{
  "n_experts": 96,
  "d_shared_expert": 0,
  "moe_layers": [0, 1, 2, 3, 4, 5, 6, 7, 8, 9, 10, 11],
  "router_score": "softmax",
  "router_logit_norm": 1.5,
  "lr_router": 0.000593,
  "norm_eps": 1e-05,
  "tie_embeddings": false,
  "lr": 0.0054,
  "beta1": 0.95,
  "seq_len": 2048,
  "train_tokens": 354600000,
  "steps": 5411
}
Below are experts of layer 2 (counted from 0) of a mixture-of-experts language model. Rows are named router (the router's row for the expert), up (a neuron's input weights, with its number) and show model dimensions 0-191. Each number is 500 + 40 x the weight over its row's rms, rounded and kept within 0 to 999. Numbers have three digits each.
After each expert's rows: a language model's description of what the expert responds to. This comes from a sample of Wikipedia text that the model never trained on.

# expert 2
router:480466530453552449483498515515470559534552582548478458513486415373474480498526547539552530463543538492497532492514487437515531537484465479491593475555488491456542542570492493529471538550474559505484501508575483533533520532454508463438490524596500481459494461485502515535496507456612561472525500459532456568492493517511431544454486522556510502477501453512537497431513608507507520448494540512446542438448533490544537436498483479472536453435527493453495530516552444437530555523531539417463498514513517421551498501494547473567537483520525499482541558555466498463545501550522478539
up0:489491453540517486417491524539514462555484539502555549516477402511454486539492554516504501505515589502502490512462467509495537521499487578570470511481484475511590444441552510484524477505514552489439451510398500509506480446482516464545471565508529465440485508568439537460512514547477502471523481496511520498453568510375478527452420475539578528522448545567460483447465446495523431501512506479477565520537415472496500476561543482516489530472497509470458451485532476562499562461479532554472561502508493467540499427508430444568491533542509529532534472508528489475419520548442432559
up1:545486559494520504448506460522475475558485563432591579537465514495480514545440497533486519548438538495542549472506535471447552517481467538488537437437539500425512477540505517482520525541460457444456481456474476530481527489576480436474483511508585476451509463449485519520512493573535465560520552451518492480501487529481466490444497505595506448517477461562523449487522540506512465535441531555501578488535464513547526487454443440514518480505559465567464516512571506458533438491517469497470563513425489598549485470583445497507512557436554475448510474474426562469483475534524464567
up2:500556499463462542527508525555482556539447470514490508431486485478494470584560528459421468435587428467475496427498527487532463521576522595495549528493534572451499519530483530515476459516504512531435490532525553451510469555472521501452567506493428483448520490533489553394493476535488492475525503505533486473516401495541450417544536534516476526527511520471438497491474489529509512518506502535467428491480532513563492486428582537442523442537458521453506460520481495532474548475440547457468495523492528546540536520502545539486525512523607525538477514552529418576474507581493567489
up3:452457488499506538465482479519505553521538484562511489477574577521411524510474424505423506493515520468538523478496544464497490496406502551441536487457558425480551542539481521439520512455496470502529523476492512495502477571493530526467525514481456472393559478457500487553514507525538525495449481410472523460545524378520476493472485459471497524503562512476488584421522571535473474539504453445549494533462548489545512530513507502447534469540524501402546532444582438412549432545549493488455476512495550483471514493474506493485540538514431496501476567471534475436423457478519488478
up4:572508501385538433505515399519456548483572514487512512487489540523558527492495556463543436472462529484459495558486573485498528507529502472528537490507483437541467462529564573527464538534411505472479577486527472455497479467491512451428509521514502499566482523530474419491565472498499562480573405546464490457470505552495460490594552447495496481527482508467466525417538515472540456552439452506528541517470518520519601492473499460533580524523532529596553454483502551461469508515462507455465461478510460476470551454559460495523460467509533513539527434500476518500491492553520477450
up5:434484514552502508520420551498585422529525530507536475500485475509495534534516485534498534495519498501485502497499499564488525533433530509510548485583504480502532418480509475500500481464527447519516501459473478488545531495437575509522519524507499431486437529494490571571497633547475477509538460439536484524553508507496521477485483558530510532445468537498448587423503459490546524507460466512478539547401464536495479513538505484523464574518444532398543568565542496565498468487461481491462473466599530530497484453510506528484522434537499575452570482461518451417452489508570440557
up6:475509545482478486495465527489477523460472525542530485534500468467505446496516475476474445519508458445469477518437477464487511421475516526503452479466387437487440496506541473451486490510514560531405540507522519508426436439514468415485495486555478456453532486450443431507566428590510526511525516489448533483570521455544495566487462431553500522538453533536427493528561532470533469511493473507462487412506462475500536542459509436487546466517524469448568476450488532528454537449485549525483523489454453374524499548530519434496502451518499576495445463509475526526469507545432461578
up7:492520514493533503485563496381541567420502491529500503548551498524490484412492547508507476487494573439508491488494490463453468536513470512534546534528516524456588470422404490442493514493468454483471566557538489514495497444500496462522417492484558493517501458493576466458514529558531572425443494501452536478515464552503528533483570456561480418420501468576465542494457498531478471476551490454458455528539509496597500440504444533509474520525530457553493425465514533464542537538464517493533497501560493470564507398494487493516502555489486429526520542491520563562503528549522475498
Description: Closing == and === of section headings, newlines after them, table divider rows, and heading words like See also, Personal information, career.

# expert 60
router:497450475511538486505562563471541484505492531520516434448509542507555573520557551497463508565494450468494507491533474476454532452523555506480437554597466466522492596494472529552521511445551524486438530447545527508453462499472393461512520551466480429475498406459438442533444503506466519534453530452479492450549537498514599521523494488564555524476467519415537453533505519469472479428523524447437539423576525474485482505526474536490481525502506544587466474515519535550488450486410522520475464431541490493487563542491498500484501516455493547496483479449452497491540435479445518531
up0:374457496418507578527508432528462486499462460511513512494546435485457519562497508526513454525472505527530472503562461465492526442516562441490478465569439481569552477508499539516607530486510445539477504465478480521500483446573548477521541510480466480464521550529450453468465506477568532446519503516568521500475453560423513522515572504467459425476527536468505418574484525451524546560531476529550506408519504540542511504457501554499496535465447480516450484463468472521513532480419483528424459510535567504500495430427539501501511519447484557472419523436518492493463497490511555487
up1:497505490458507469515515477484526402529442508442517537518505543557505477475497390454487452553566548505490423555477514470490420558529526484507531550472497511551529541512577474533493527426533544501503523525492493438494517588526471460486415478477528520539542554484488493524554464432499434439482552534491481553504487524529524513492492511568497496515545481509494506545477559473555472450516468534542512401529457495406513447484504528530533565460567475448468450557518488488403515563557480481454538439491492531495505518545550478465541563437525494484399496463500514463434556440510481500
up2:511471575513487530437495456488471556540499492451534502516473609547520512483531557507527538509455490470530494430469494569495467497575491464548488593452465502489415533521473511477436522510539480493503451518520500499444470547445442545486576513481537453543448446511519540524422506474493507525513487538492470468508528569469521491546440541540504579472471503475481554524540479467477575506457528452377579436490516450524441500530521527552509477572482448461574497533465522439509522538472410518526442440489505471504552523532530475542454564473496492479561467526472468482553536525435547546
up3:573469505509580516574515503503510510465510452492464494501550447528544415476521522503503461495554484514499457482532588600482545545510540494520509591527483451513464526522525475481466519557526472529496517592540540551503464522451512433502489512480423451481491527492529460476414494475516473511472489509437513454497518496593520456500429522541598508559436544521457485481509551520478434509487534479497566449508488472457535524515459579480462517604496504558509550494499446445509462507564550565510501519494586484500560545516428452469492488544539465444543422448560484487532474509498513444
up4:511466514536498463426455476530560549519517450498545489467532487490525431532529525523507463501584479503495529428504503474553514544476523529497511598508563469533575549517477417514510405500500477496433505591445493511513449516484598556528517555431471510462513487555477478443489512553485508406493538437536520472543508549542518522485516443492555578500486549497490526574510534460488485478501531479497470429538512511541542550530555574475419465598536516478489462479486434449510432505480531483481501444550516489552485553594555488457492555479506435448457509495498485463458497446508480494
up5:503481538519510448502519457415515514451599466450529487462543552412477452512500506430530491489458472457453414487569538459467503528530462474467419532550448451518504533499540422440491482466481528507545520514477525548492500543472477501515423463461483520428540532444502470430466525517513510527426525488487517495508536516475567427507454484490544517468519507517505490494441536415449460537522495489406530507494477511413534576560499541417425475541538487534534472437501450514494395493489530467486534520506532516495521492512439493446455491526543446527515487407435528516474457543471518442
up6:537422587489497508409482516493491504538483554506517524528555545482510457494497481466488529465471465459490446505507534489495452471530518611568508466456534497460512552468475528540491413506517548422478461432435508478553528490518501516487498477462448548549496505455475462466589454508459535499487476434558546479497534511433500519526532494514488569562464557499505547486491483426497544495464491436561489508494489455605497486574478571475386486525537547455509473504518429461484512544439515516586508499474488437499558484513485498519442555543475448442430472434433471477466548501475510527
up7:533481511481483491483566506457530467450541466497493573554500482505425482483513484475514413481487544603553572503476501548434555531481573480517466528512433459449522502507548481513511450472500478520444509446508485451496529538519508525517447517435456488522475557510510383473512528503563441478570431545488409512446455520499494540531452522589530513470534524507583492468478523437498466484505490536567475526496455539476479448469555478449530526464545464452451517557527548555471569486440492545427521531573491598517501519439509563546451569525459514474452530491513481500477487480472483466
Description: Prepositions and connectives introducing a noun phrase in prose, such as with, of, from, after, depending on.

# expert 23
router:459477468530521478485522451574544429524498549515526540589463455474557464531458496526493536534441548533455496462563482465562490506477487499522510444507533510484515542493508525509536545519453455452532517489513585496552540511506444483539445489597554538544523541546508523517485586448433499511472489440476453555550545485461507446503490467588420562524465454497551511539491450561575484532425514517500418468483504517494510531469487520495573526528470505521470522462518481461508468489610546515527546488519511561443535499523515496567554479501560524492590559537531427480498478413554491543
up1:526503470450439457487534529492476558534491491496574544461463476548571503490457535528517624483455413461540543497511520464548519573488478470541559469571476516530521521472434476512465488504545494495497501510536472481514538525421582540476627476484534470483539565451579520465545443579506464442564540442545495568458474542489502501516474485522533476480485513516497530565469513535512540490464499494536546432487505529500520478558482481478478457499438571480522511627523526544463497437522552518460515473534499487417494529491482508500538511490589466539498476457494453444462536461469441490
up2:442480557472503466499459539531471466555531451424502548493561518447465502549465564465469564485522497452554454391425456468514544513532551499463501569516521529506503562527436528488485555527482500599453532475524485439507500501528559516474527456480503492483521493520433469445479511518533595517468529465458517534548501584530462437458518511573516516480474475537434543552533500511456491485490494521468512516530476498558467435562564511511520452555476519467510459403478519504525477475536407461478473466535485572504484440551425477482506447482551519539541502547465455433534550471432483549
up3:477474541412532473411558523507529486477547541401531490500588467464486493434473487492585474519492532449510484475531569501527454458467523517445462459520521474482479549480521542523476511514510451411531553510516476399555491542529498516552458468531501456529467607506529492457583512574432476439462523528498496458490571470526509518500440487481511509459381467509498449435444532490463538521499447560496426558467485501425554478434579577480483525503482538529516493507536473508511530470452577494506511434565547511472509512523498538526503535542512494486526530500457542483503473540540485478
up4:546493539511529431487557538434487481522478490508553556492527529555552605473492496509555425535408460445463503509566512495542548559514466482475542472409452498476515502466493492517509534471471432409533558525512458560496590520487496516494450564508585505534591554453546522511605533538486467450499429545512494545435499496493522550502454499489507504534503547522506498470490453529498491460494501528558491560539522553487505509478501464452525534514490571538539478571471507537434472531503483484479484479454430534429506563498490413533427495498460505542513517480471452445491430446532463492
up5:588485537539428473528473592509483523531506421493479480588535554507432443491420465511460531474529514487484546489524532481498519501464498568532537540479432498468535496496450484511474517589506527524501486473559475487482490494452525490525566544493459494463498428422496466449479467522539547549501527507467474459522591554480431519542494496556532483486465534548583632434490540607528510440502478433531560491471539476517463460553502477500606518515447575517488515482626543485504482495516456534495499466470501516521445514452500486508513471509544530482513545470490471463525517494479478464
up6:450563544472494512453611480488391458480467477513506526503575518522497519484570463470424474465525471545544506537426516494505405478484482505525455536478480511516466561583475515484473539458505483537503493489569462485509453463463424543551548460464545511625430505453458466513538483520526490469486570522521468460537517489520432536470455513567475556519524526438472459554484495466468509447494517478493543541511564561455479553469508501541508489507462530540445459502467525512489547525526531474554461466555471434489586503514487497578475528532500535470462498564442507528495560439443565466
up7:561443480521487531504482494528536492498468487482478439571515483521454561497469478568471553494497500556537514510531474466533487544485440589495488499562552570602573520488527546528482497565597516463466475494583469553479501487429542463499546459483515489477509508582511539470468485554501481570507475497492570485542560598492462487527471486528418431579498501542543501466454560481518507514476509520464467525481502504447471485532502498554473506492521435517482502491530497530554543497507445529541467487460456542508530505472557572522505484496522418400467525396488412413517530511555484540
up8:506480460437538515523551508530532509456531567559477515456486461545442515428447520553539467493562484526526473568455514446573436492511462524507485547537480557570512462548506524480539507507539473472507544545553542474474488514494513470510531517443522526506457500520436538568514527494492437492405521542570515535521452519457488496541509467518440429500483533462522460468534553460493466522575551504473435540508479569452503442551518515561481484549466583512471511495490541462479527586477570441503441470417503380528561468503497468553504550516467566527499506482464433466537426492547508459
Description: Line breaks ending list items or table rows in cast lists and infoboxes; also United in United States and prefixes dem, semi.

# expert 9
router:495481551506532469502497496476452498475494449504565482426489551554540537515533481497477559492506439500435530470543540496518492463501485522512522494549475439562547478538517493433494523544534504488411514449569473430438458520550471503495517528563511456494538536520512492525512495473462520529503483470525459480506491473450426460519497499509495425435473552506442476494443472561462494483440511565501441424420431555503491444497573460543495553505488537495565442496535491522438478477512394469463510453483535557447415532514420579521541455462492515569480529432559474536518558464551570561
up0:525551539464530514434479488566502558539479473470468494543479502546518508593490481521501557423476514561530534435475471512512554440484442538507528502556511522417556421519502514514509535547574484546559556542513583495490501496531511445470553474545513471478467506513476473548458510544442557508527423474512545549519465593578506457449536509504544463518465525522456473457480495557488574505554508506436519466508516505524532489542567479519480560550520543539507433514540531476504497510523456504505551512545600545511501551491580565503495610507499430540531490504499470460527462446563453553
up1:441427445510475488496514540493498540549514508467494549482502548502538549492514466498571574505515496446499488528480582542520498585542570485447467468462497487464480454543543497565502473398515454560536483524455522461456464527518474516540419534466499521537489436508435461451511562467511472533474500506502481540552471468500509569464484500501400485499515555584467495575496450441395473479504507458568498477502484496464542466451434564497514486489519484450471533552421470478450506519411542404436476517524492530472525478560480434553519494478529529454523472574572487490493532445526506492
up2:543527440496483547486523526447519511537518442465526455495514449526501536573533526499568507518501510517517527465429406413457556439488472481478478606472483499450485518503512479441510535480570552544536474465502524509480453513533547486497555522531502592482488514436460532563545475485469514446448522480496446503575496533505441469453504488532521502517471510461468559577552507542428481457519534408469543484574483520439538581586519535488498506557435499486536495505523565482498475536510520535518457521535516527477546486518568540457573549410517531494467588478518448500509453418539507518
up3:403478502510506460505478489521502498608431545501522485488550512485580620562501484431533544460534553462551530519524458469472496448534528585451501471496493462456500475506502485461467542442483533415536485476530467476524458477543452427538538504451497484520465486503453508468497493549575494510490554509499589521490541496533522491479577554511468507575454544565537482523523526527472512438444415508409477487579511450439483509469522486489568553486557534442518443480499486490460515437465494468492528477552494485500454536527499453519417513505451531501544505499452426525516448489473462575
up4:460477523498529472560522482518483437527476483523487461515438508508538510545491503460471486498429466590480524459473511524489534501511507557563532547536583499500502530500511468524535512499538504511503590477572542514503515508528515505491479518574497506508550475532529503561438538575489467433491474468529504532542515520514494459509492541494576570494495505494596496482535511548577411514373458507355552517451508535469516443496528486426536529476529476434458528429492466531430538533567519470403489454535479464525533556505435543476543506483435475490520553562511485498522480554435460491
up5:537487531488508498482528425534462463550535528468418461561526503455505506514515548508530524546561456442575482534490534491523536523491478526515442461545499401535479447551532492519450458466508501508501519505509504478458486480433458460520478498463514428465489555518467561515521472530620516557515472406466463517498461484431487483454536482577502517545563560567548440521513482412470548453444582438496527501493534489488539468592518519588466534484548539466546435487470464470468514439445533479473424518483439516547523495451534506569532495515501488580478492466505540476541498501527556536
up6:439524519421485472448545525543498533446418491475531448456577547498442535460508441422481555523482519494489563526466436556496511495469513543479548485499481494546461469430479511487439588468488472413528507475506466516521464551489534491465516475563533469550533469523554548532530466516465487452482604487547528436501571541577555526530476524504512502471534462504509445483501456461446473580474438528536468527479428468516502480511549520531539490445456442534464469473541536460438497486557476566530519523525595461503513557484523522533444507507455506477526490502429503578493517488434483589
up7:576521515543555472527544490518512459481487502441563500505499497482430483533513472562493540494520537529532537516476510515521549588409447499513500486579559465512518496450478529496488527619556499497492487502502516454479440505428565398491455532570502435434476593554504491577536420479571481514530521466512477469511498474419462406473448436478468538514551527534549510484495503512510512557480461422540559491516479495514547536551591476499476507483474520585515559529515504561538485507474538500513459477455507474465499501454543536558557470533547530501527495494547469553453483487566486472
Description: Articles, possessives and determiners opening a noun phrase, such as a, the, his, their, this, some, often after of or in.

# expert 18
router:496490469483514481534438436506454575463496519540470481507498499511480454445494538417477426523441470551527445481475533480454421453438505513602416468464442459469473461538435544522463503447414437477530507565478521537527532433500404494489514428409495514557476482544463533470468525497534512481479545511440517542480523512468528523545548414416489551555514483474484490506511509531519451571494497491532525518543508507527479463449470481466484497495472447575541486526458505475557527462521526483522514464501556492567557535538484452548546572441504481536487432481474582488541521480500534424
up0:550491537445424486471513472445477508533492493533521518573562486468533486528541500485451515548499487451498515521527465423530526520466520564504471559592448513510507476520510538550550567587533494488551487546515479545461476483422478498514549520596445465498475539482424461544504460508510466479483541473560517476504505512509487533506551447540557537475559510508473586524397479463489553493543504470509518498553508523481459497481516513499478498475509465521523515512521551501534533518474521445562524485540461565517520502556514387414563422438566464472611562520442463485550461470540426457
up1:448514464475459463497517555519539457491527522523524547509599560481486567514436471417577519538484510540462456552466521466568455485493486609475465514530540507441517498530504489460492482463459466516494494581507545501512531440563512511553506536484558505534525490511497476459570539448517473525544518500457525576502483495453465493475487499454466557476450509469469479556478484517469469443518455452443502519508500467509478483556463423486520489498540565448485491419525453466470479434530534523498448572515498445517554467471488493494520487508492523448451471560441617477600541415572581450
up2:478495548511475518513500448533443580480571443496563496494531518547498444487477512530588459540494533444534494489528516529467507643485478480460538581441474605499469500512517504545515521486514493519469503454501490429516552445481504508517516472455533559525518504408549517536462502436497455479527467512513543521499455477506459479512529390476525510461439482579481441489480525510540616519514476519442532516514516514529453504512515447477573533539507477434516509500499521577405478552494498513518525494558493421528481438587539541500480540570475475562550476474566492493499561493498474464
up3:462584506478539465531456449546456481504509505584499449524466500492521506515556474511525452530484451457483575503524472534503526516429577473553451490536479504558520487515517499528475557419537477476501511562521427600479484525545505564432495494549496578553553488540512433499529512503537598531441462474506459432470459523556475495508539428565520498527510470483511452501511494488481422491461563477454433468483590548470515543533521529512491445536476468468544507492545501497493456479475429492519420522480504434411524462474501488537514468483473508497503431454458572545507561497593441471
up4:508596475488435451522487495514565500508447474568514440500522505522455510512586480522531495503388483463396510492506562528518504507444454536547498522483449522441502529469564575546552551409503432522463536494498505547485495505530510565419495491531473476518497509521451513468500532467538530492520472511497519472441517453507475556438515422535538522516386502473505457458524528472445518544484475459430518504520458530504534549488621495525539475453535444502489551498485464435520497485504471465545472468497520459486568525523390495548519464389455516465499460467517519527466487521545460492
up5:572539488513447536592471518529507497485467487544511488433485400508501516490481503541451470528517492560534476444421481503510529428498467575528475432561390545483570481543420501494481495408478418510565545562488489599444498523427471469449505486480484470506455483530485459499474485446453476468514469506471521458500493420470527509511444456498507514530473529509486461481483535496454484544438416483573515445529523490432474488482494551500474444485501446515538533502517518434547466589447513567499504452557456507460496508454462455567523534486509508459481447494526496541471447433534527505
up6:513482488495547563527577490489511396529467538497544521521503414484476460445562488446524528514485456604511472488507473517490466488465488500490523521546430508521452447485516485475556513506508524444550551614482433493503481515524520451475455465572495376520478485548463440501514476497534492525534447367546564559484528548514499518589507464530531406532539499576516513427483514507477439504463482477546555471556529451493480490453515459415440443427515484491496493479549492471524491531495490561513464452497447500500523475517515446505519501462480491456537527468475524461540474449566505505
up7:553413523516507527496555505536543496489558502560528504435447479471490452429533449542539469579517555533518457503514437496483524524489557446522485498508409465446453510440558513503545537492548476492485432455497470516562531527508511431543493519437488567524536530485527501456461410444496544513481503458565406561519537491536443552530530476444459477490517494548483481477451566518502468508453565501530487511484563523553452498498467501405388492484467520460499417484525495531493595529536497520459486495534545521424529418496470491469437473544453487486504462526469507537576491477493523508
Description: Word pieces inside personal surnames and hyphenated names after a first name or initial, such as Mc-In-tyre, John New-combe, Hunter-Reay.

# expert 15
router:555529459498418449422468516446502510476583485545529560511500417520496523442442487519537458458487471481503540483485435484494520510494477479482552549506534487461516493399555468407455515535447531546533444548559413515456501536540518560531453551492557469475490551497515510472539505478523482591570510489527491478503417548461481526423553549484528427474502527506550495517462439502465475455542473412487519487438581488498554550477519502535433474506511429519460573488472513543519469491568527485525478456507448562480429524480498539458471468543493487498535467465511507508465418485482441477
up0:525457490477559493452521520443504495493480557580538544552493575512529438503446548514421544555487523471499537446495499520501483487465536529561543438442512505481479586495479488405467459538457554460444483492500515440531480498444476476571494520470519399405520559498496499433567455484458510519442473495543475509480517464534481437478559498453562477485474490498557499525414457549553448478494524491512486464531481476435547559464575504475441512504527433452513527465543478484547553440514510553495502479561531535534513489425503482494455438518490548508444568547574537504540443508532510459
up1:499514477438518490438531495489497478499508479551571511462517513520461495430523529441533484535581523538532448470415490497439496430498519517433413431422560523536525535465492488505508506479527531453555418581493456494493488488527505469551557527506487477441548508485488497491500527517528551486449527477421471517532492466537514472534516409425579496501431485467443555504453533507450469544516445483499480467473482494431504495620453578485497520547404466465509482525524515447512479471472514531470506434525445437431455552470444517549470528460500585529460479490484474511528485505452446447
up2:494568475472477555428524568468483461453453533510632512508525512465504497467493571486526473533553443500558555451504451498530487470464483543454535536444568460513561463534451447463539447534514556418495480505563450473539454530560496490557509493529490493466542528552549517504465480557450512520576521421557555477478515506555482456485536478415547491505489478538526550534508511514501508415453466486484470422531516486427487507503472426522533478478503538519469448555478507522511467470511447523450429420443493530472456471495486501465505515556509601568555495479474530498433492500435486496
up3:519476442513509426500527497510476582493513487448450560509532463487564486472445541469592434558481530523488521526486542501509506461479498520528510460545504434544502506525411489515546421467465433412454514581467512522491467478494420469509470473429535531492429503476465485425501541554527525502493446487455466512561450491491556518544462484472504494497544535583497473495502462518402499536517473500565507495542547469528470462488506489547491445536472430583453475508533526456466470477460452432479516424530474484454555447441508501535515536591502512454581481540465451516584522469499500438
up4:487459495479423452488458487523478535483495439385538450439501491502558489513549469489428530441461483507530518473511536391407528460528556486504495501471536481452451512493558508543576506547491489507456481510510529478496456506504545512548508428551444483477554539553496505513449487504477452441554566496386475497515449456507508544470608563517469483458461538476509605499516570429511505482506494511472538506409510502476519481489518523527423458530452529526522527458502515430475437503552468551514487440514564482490466462509456482475487537418511473508440520492543439494560521480465481539
up5:536447463488491489470529470522472601534476512497509489499550566549496458435450476496422555479527505423497562500532504418494453511542444520468578562568521513427463496539501511580410519436473562438487546479513529463561481504534491510524447447448452547445554527533490399541464450512454375564528497504530475476493502528481432517423505516520511487487467526511549463539545501519547468460476503501493551496510509547479560434502533459511482486561555494503566501498491513488474503498489517405545464479540486483459478459495521495514484519422564539469470456495414518550516461472482524495
up6:501528506553460465478475448528484472465523488467526482438500549463493512470461538515500569545465451571472475490533493572447525437513449554503517574499569495480510539598543396441525476485500534538507460474528504494509481452490519538435580556489515571514482515531530448451444512422585567525549429548558496466551522494440551522508435521388529543452530465507553518468501514482459460536475504554473464513530487468488535467513495495498588447571541485495519547509487477502487448473435525526526442510534548530491495526443406506480581568497554485538518483518453489547508481510495505458
up7:523543572531483487508584524392447446488528464481549473493536458569487526440544498527504490458443471518448493517465531536481461467496446527465498442438508551490548457426545517481590512503505520462551433546519510483501567502478548526475532505528409488483502551495509548541512486480504497563494500628532484448495465442463443484472489493451532492486505537486506532513440487428518466460541472522568449531475485568430484561478466532490493504456557487488510458550529603478488497512493573538534502502506485543441434470469534474531398471551528485469453519466505471535492479516571598496
Description: Spaces, digits and signs in sports or election tables, plus unit nouns after numbers, such as years, place, b-ranches, knockouts.

# expert 57
router:519424537577462476516505532585485558509479540518548427543434500511504539482556495481500451482513461432516519510533432537464523451525570570483472473561464447488481546436558544491448521522498586465461545432493516485469435565516487445467451545567512455520538455422437503541533429423448541536448506481491495563494518511433489461545528507522484437552486546491491493501441427532486463447486457432484486483448437535467474557475481493479539440496509509536510505492514537504467522479476387463470482436454501530552464504520444521427504490482516518470550543539511479504550447457515493492
up0:475516553471526465473512528557523532491486465519469444504423597522484487445520487551571503439524490514494531530457494447535544551542478516431522509491508484573501538492581496551529508500452534456483481522473558526498482470487496425496439524570517507435497463466486534543522475590428481544506621469483489500464564518438473494457465502455504524520570579513543485525524492485550538528508457520548561421535528580520546505480498473512520388509591494500565557481528549505438528562518489519543482487522461488527540539511485492589473458559521503492499477532537480509520532467551397537
up1:468533461503512584518574496480476427523491472530609529524495530514431512438461515560519514482512450437557465506520549515614550502520606524477438509486499504455514475463570498508438526520511508508547585477517490545528547543450538542531533497503541501595490557516496498500443502470581536527508500493511476539422449477508540497545490518503531559472487496465507532548497478572546449500475532498499506483479517500532447580571540533464494537550506558401414457515440548562503418482471509505520474464486464450526470486492419494477476523462485491575571525494527520562494481532470492506
up2:515482468522568521451478520474509464468482480495488500553490570487491443428529480488507516494454526465409495467547535505538508465469503521499486538475453473532533503470536533523410564482509542451597492473434479462479518482631519494592475529471567400474454461527465490509502439487523491479450425483509621543510534504532478481503491509498487522576515501505532511490475536426549444478489473439492436401486406454499525492516507489544469480549474486434504460542479452518504513517624487441475475451530481416475523546482498498452513495522494469448436531530554518475492537523502454519
up3:478490497499488495522535426504507469524493521403507541485452524506510529475537534479488525464480490463526499487550518512460534484478571584479464438482429547519481561500475580501559569463490547515475531458442533530530505571503559512484507534429465498496509438457504506450445462450476558460452517595501428504436553422482470489497518585514536524450483491450518589518495537496500501555497440550452562521538414543499446553480579550485514491576503514511511476466523510583488498438514515507492483490513509535555550545441458527498491444492492523478492459557599441553534577543530523453
up4:515502481479560482423536477489433518478520505459479484520489538524534560384512490465473488426506488470443535536567510545537512526505538471470480565543460480510488529523506519561518519479529528470468562526429482513476460548470513483449533542459509532460449499483447462513452450479554507468504534470492467570423562547460496512521418513493439542576492511503488510450415558486492497581426534518567532459544495508482466447509508495491513467569482536506391483488535539549457616516489486485473494442477491480504536531585450431562503440519491447448455489551476508476480527554502454588
up5:581489575512557483551468525531529558479507518500506519594469423487454502521479473545489399554502516480551529466477463503516480533525591558471534502486508567555475556509590521458532535446507470481479461456421493490438489531461556564505467542491424560551599488481490540472512468547467402558502505538537473508463481505451531518502540561515465517449469525506475413502505493503446501459508462534430497527517469521468485530480488568500579492465549419521534487515423495543439484530492413518508476480476449496494482470520458498420445501524521450434472524494504540443532537462519505491
up6:495429473526513480546556500535487536460505482544500462509559534534464463480545569529412486469502495481498504547515454485489450555501428530547469527445475481468504469467491491488504472532487530515480510454523512442518477486558484459495469545540574446447452481563540486482524497606475619499421496492492490519446535468547497487539579559539493460471512547510459528532527510542462542495560505461482499597444499519456592521535549467461506517499449572546517512479478575597489514560532521449478513480518518555520430536368432464494491530484521544523502467519494492570531539440522549481
up7:516486466532538522545476485470552494494459468459492571553476516504521537466548491512489377457540529475502520511422495397432474477502495470559540561469498459435447462442479504481532561476532510488476571455560467412428580467472444496482529527494523521532556512469521457475614484495585565484458502493480499503543477486530415467505572477529498533607495474472499519431507476474443511502492526471483525522497474482502524486506549484470522563483490531543503492398534483509559457433502444523416447432486468480476504543565537512493557462505467494509509533470514544519451545559501484467
Description: Of, the, ordinals and superlatives in ranking phrases, such as one of the, among the largest, first, 10th, very few.

# expert 40
router:531480482490452480467459496557456592593538512577478544451424465540530479481487478484589481538524507493491545465493441481483494442442477511543495473452510526485533513405463565481466529532562510417533433469480571508468489506463491549480485503548464522535503503515465526530465508489527492471537426427497454507531485493432479521527571435465504531533491463547498560532505520497542530511639484537521494540506504485524483524544482549499512506516487454514554453527430496526585551535496566523562605559545473493499527460476434511499574454526500548476524517548519464412533507456497516449
up0:455545484512527529518484431514430447577516490459506458542434510564412504595514494404470533525459499519576484530557449485485459563546586524474474515467466493461496518423517520503457481490508451502530491526530492489508496506493520453497546532473540461503534506452502482473452470496486495570540477488454513505529524472563483528540587513545431515551463523551430527544496454537470441506458466510471498497426572514512514506494485482440499468560602534487478466529514454469571559440562488543513536489567506498504501541488493465467475391498455533555519510532588530506530541428420542501
up1:620502484525421507441477440478485574541503527573520465463511535484459530497490516501543456510561505551494509490537453604562457531527447538524441475484578552518469563524539479482438491507526513498544486428517508482487561511425580534524461500524503476479494514470565581480461508541511540452504507500433450531444517446528506553471477476447460452423484446596581545524488527517486552481463489509489476581548503467503523464528479520443496478497506502490468455497453509507535493517508533547504532537477397481533518480504457595467460567549554461458439477497506478435515514497467548534
up2:532493496556539561456486487493523485525500563410441551513465479503519508476490513498448500531497547528477549556529477440524467499486552485536508595491508544455543424519548566441501471514497481485504518506498503560506514520577514437520554458509404546501479487559485557532520491493463404530471507457538444485529531473510438525503563448528480588531599567543545479549595472502526507602517542431450496527485503499513473507476488498502465529524509499514478481497475526519523569573489516415530535405507570506532481551556462463537513488594450545534486480518545518577546519529496484489
up3:472533441525547495468506417494439515465532524530442515467507491566515481453395512536549536509460474493443525482477519485492483456536543589491502399446450555526502553547500598491461440569491476521480512485425557488588489520473470516531496467506536494555449518505465495448455457515532431560529481496527437535549537470545484504501518515496529497503486436470480516488443480495536460461486506541478487539506555464493477550477496565467515479491516413482491548527537480530477541489447467568442584499428478516465560493483494410523507549473549556545565395452513474506556527475572473496
up4:498455433480566387491516412525471497500511483497551513472506560490445422480494578536438439494468526451486448520485530557502521479512558482580409539545527418479464521470531571537525510448473548547539509499462521474545548468480520552511456491429542575507506490510490425513493567544434505439496467491485394517455499557538521498485544483503497511483522548527486528549481483443588534558496542568489498517509538472418526531495541524521519540531467535454527530510465471503488489546452527551464417506488496484511534458469444508490495519457500477546480485488490478494581431413457497449
up5:501507596512521486544522583501393455519554487536464449477579469533566466497554518492511509477497511515412489533532481465510553534445554492533471500541497513508531496433492522534536441526573472483520522569479469490501373534555536508477485475509470545506474534554551458530556532443569454438450442434505477465592467531528582422513523477543521464528517523426491468495487409489486487463514515449496495468568523446452511478448549543507498518482419501508541440549531519471476491487462523563450526438436488533496484527522436496502471482538558522516484534524515473477524500505574513539
up6:599454496534488479506480488519517419553518515511478515427482449561546478496494514589535489389517470545442555534518491501482489515564535525497453507432527547497482471449583541477419496557463499482483482537583462508523472546548617532521496490536455515472434512475462521479496496447572447523550546497561492479575451450531497541444453484515491443513440487510471496522500476521500527436449503475522569544535461495428483442436526481411540472530532565464490496446500479481456464455473566565494515487462484534479506514479470476532424501516540529519540498500551483504544510402501511470
up7:523524514505530479537435468521442494494537441557523525496502490541420496491511442549481429518506510522506398461454514495482504518412491478446497543516448480514497507510561502498487472520551496549513493491416469476508540396527555459525431477502539545488527494507524510552525461447505543490504527513493463506531482505524465461548518499565527461522502517471498477434486525475572504396496498470476465501518497514393505531549438564532542602520481540490534506522483450477453518503405439463416453485462535432442499390460489576528454483464438451527532502451573562471493459516475511438
Description: Capital-letter pieces inside acronyms and codes (KEGG, SD, ECHA) and the word piece ext in extinguish, extend, extracted.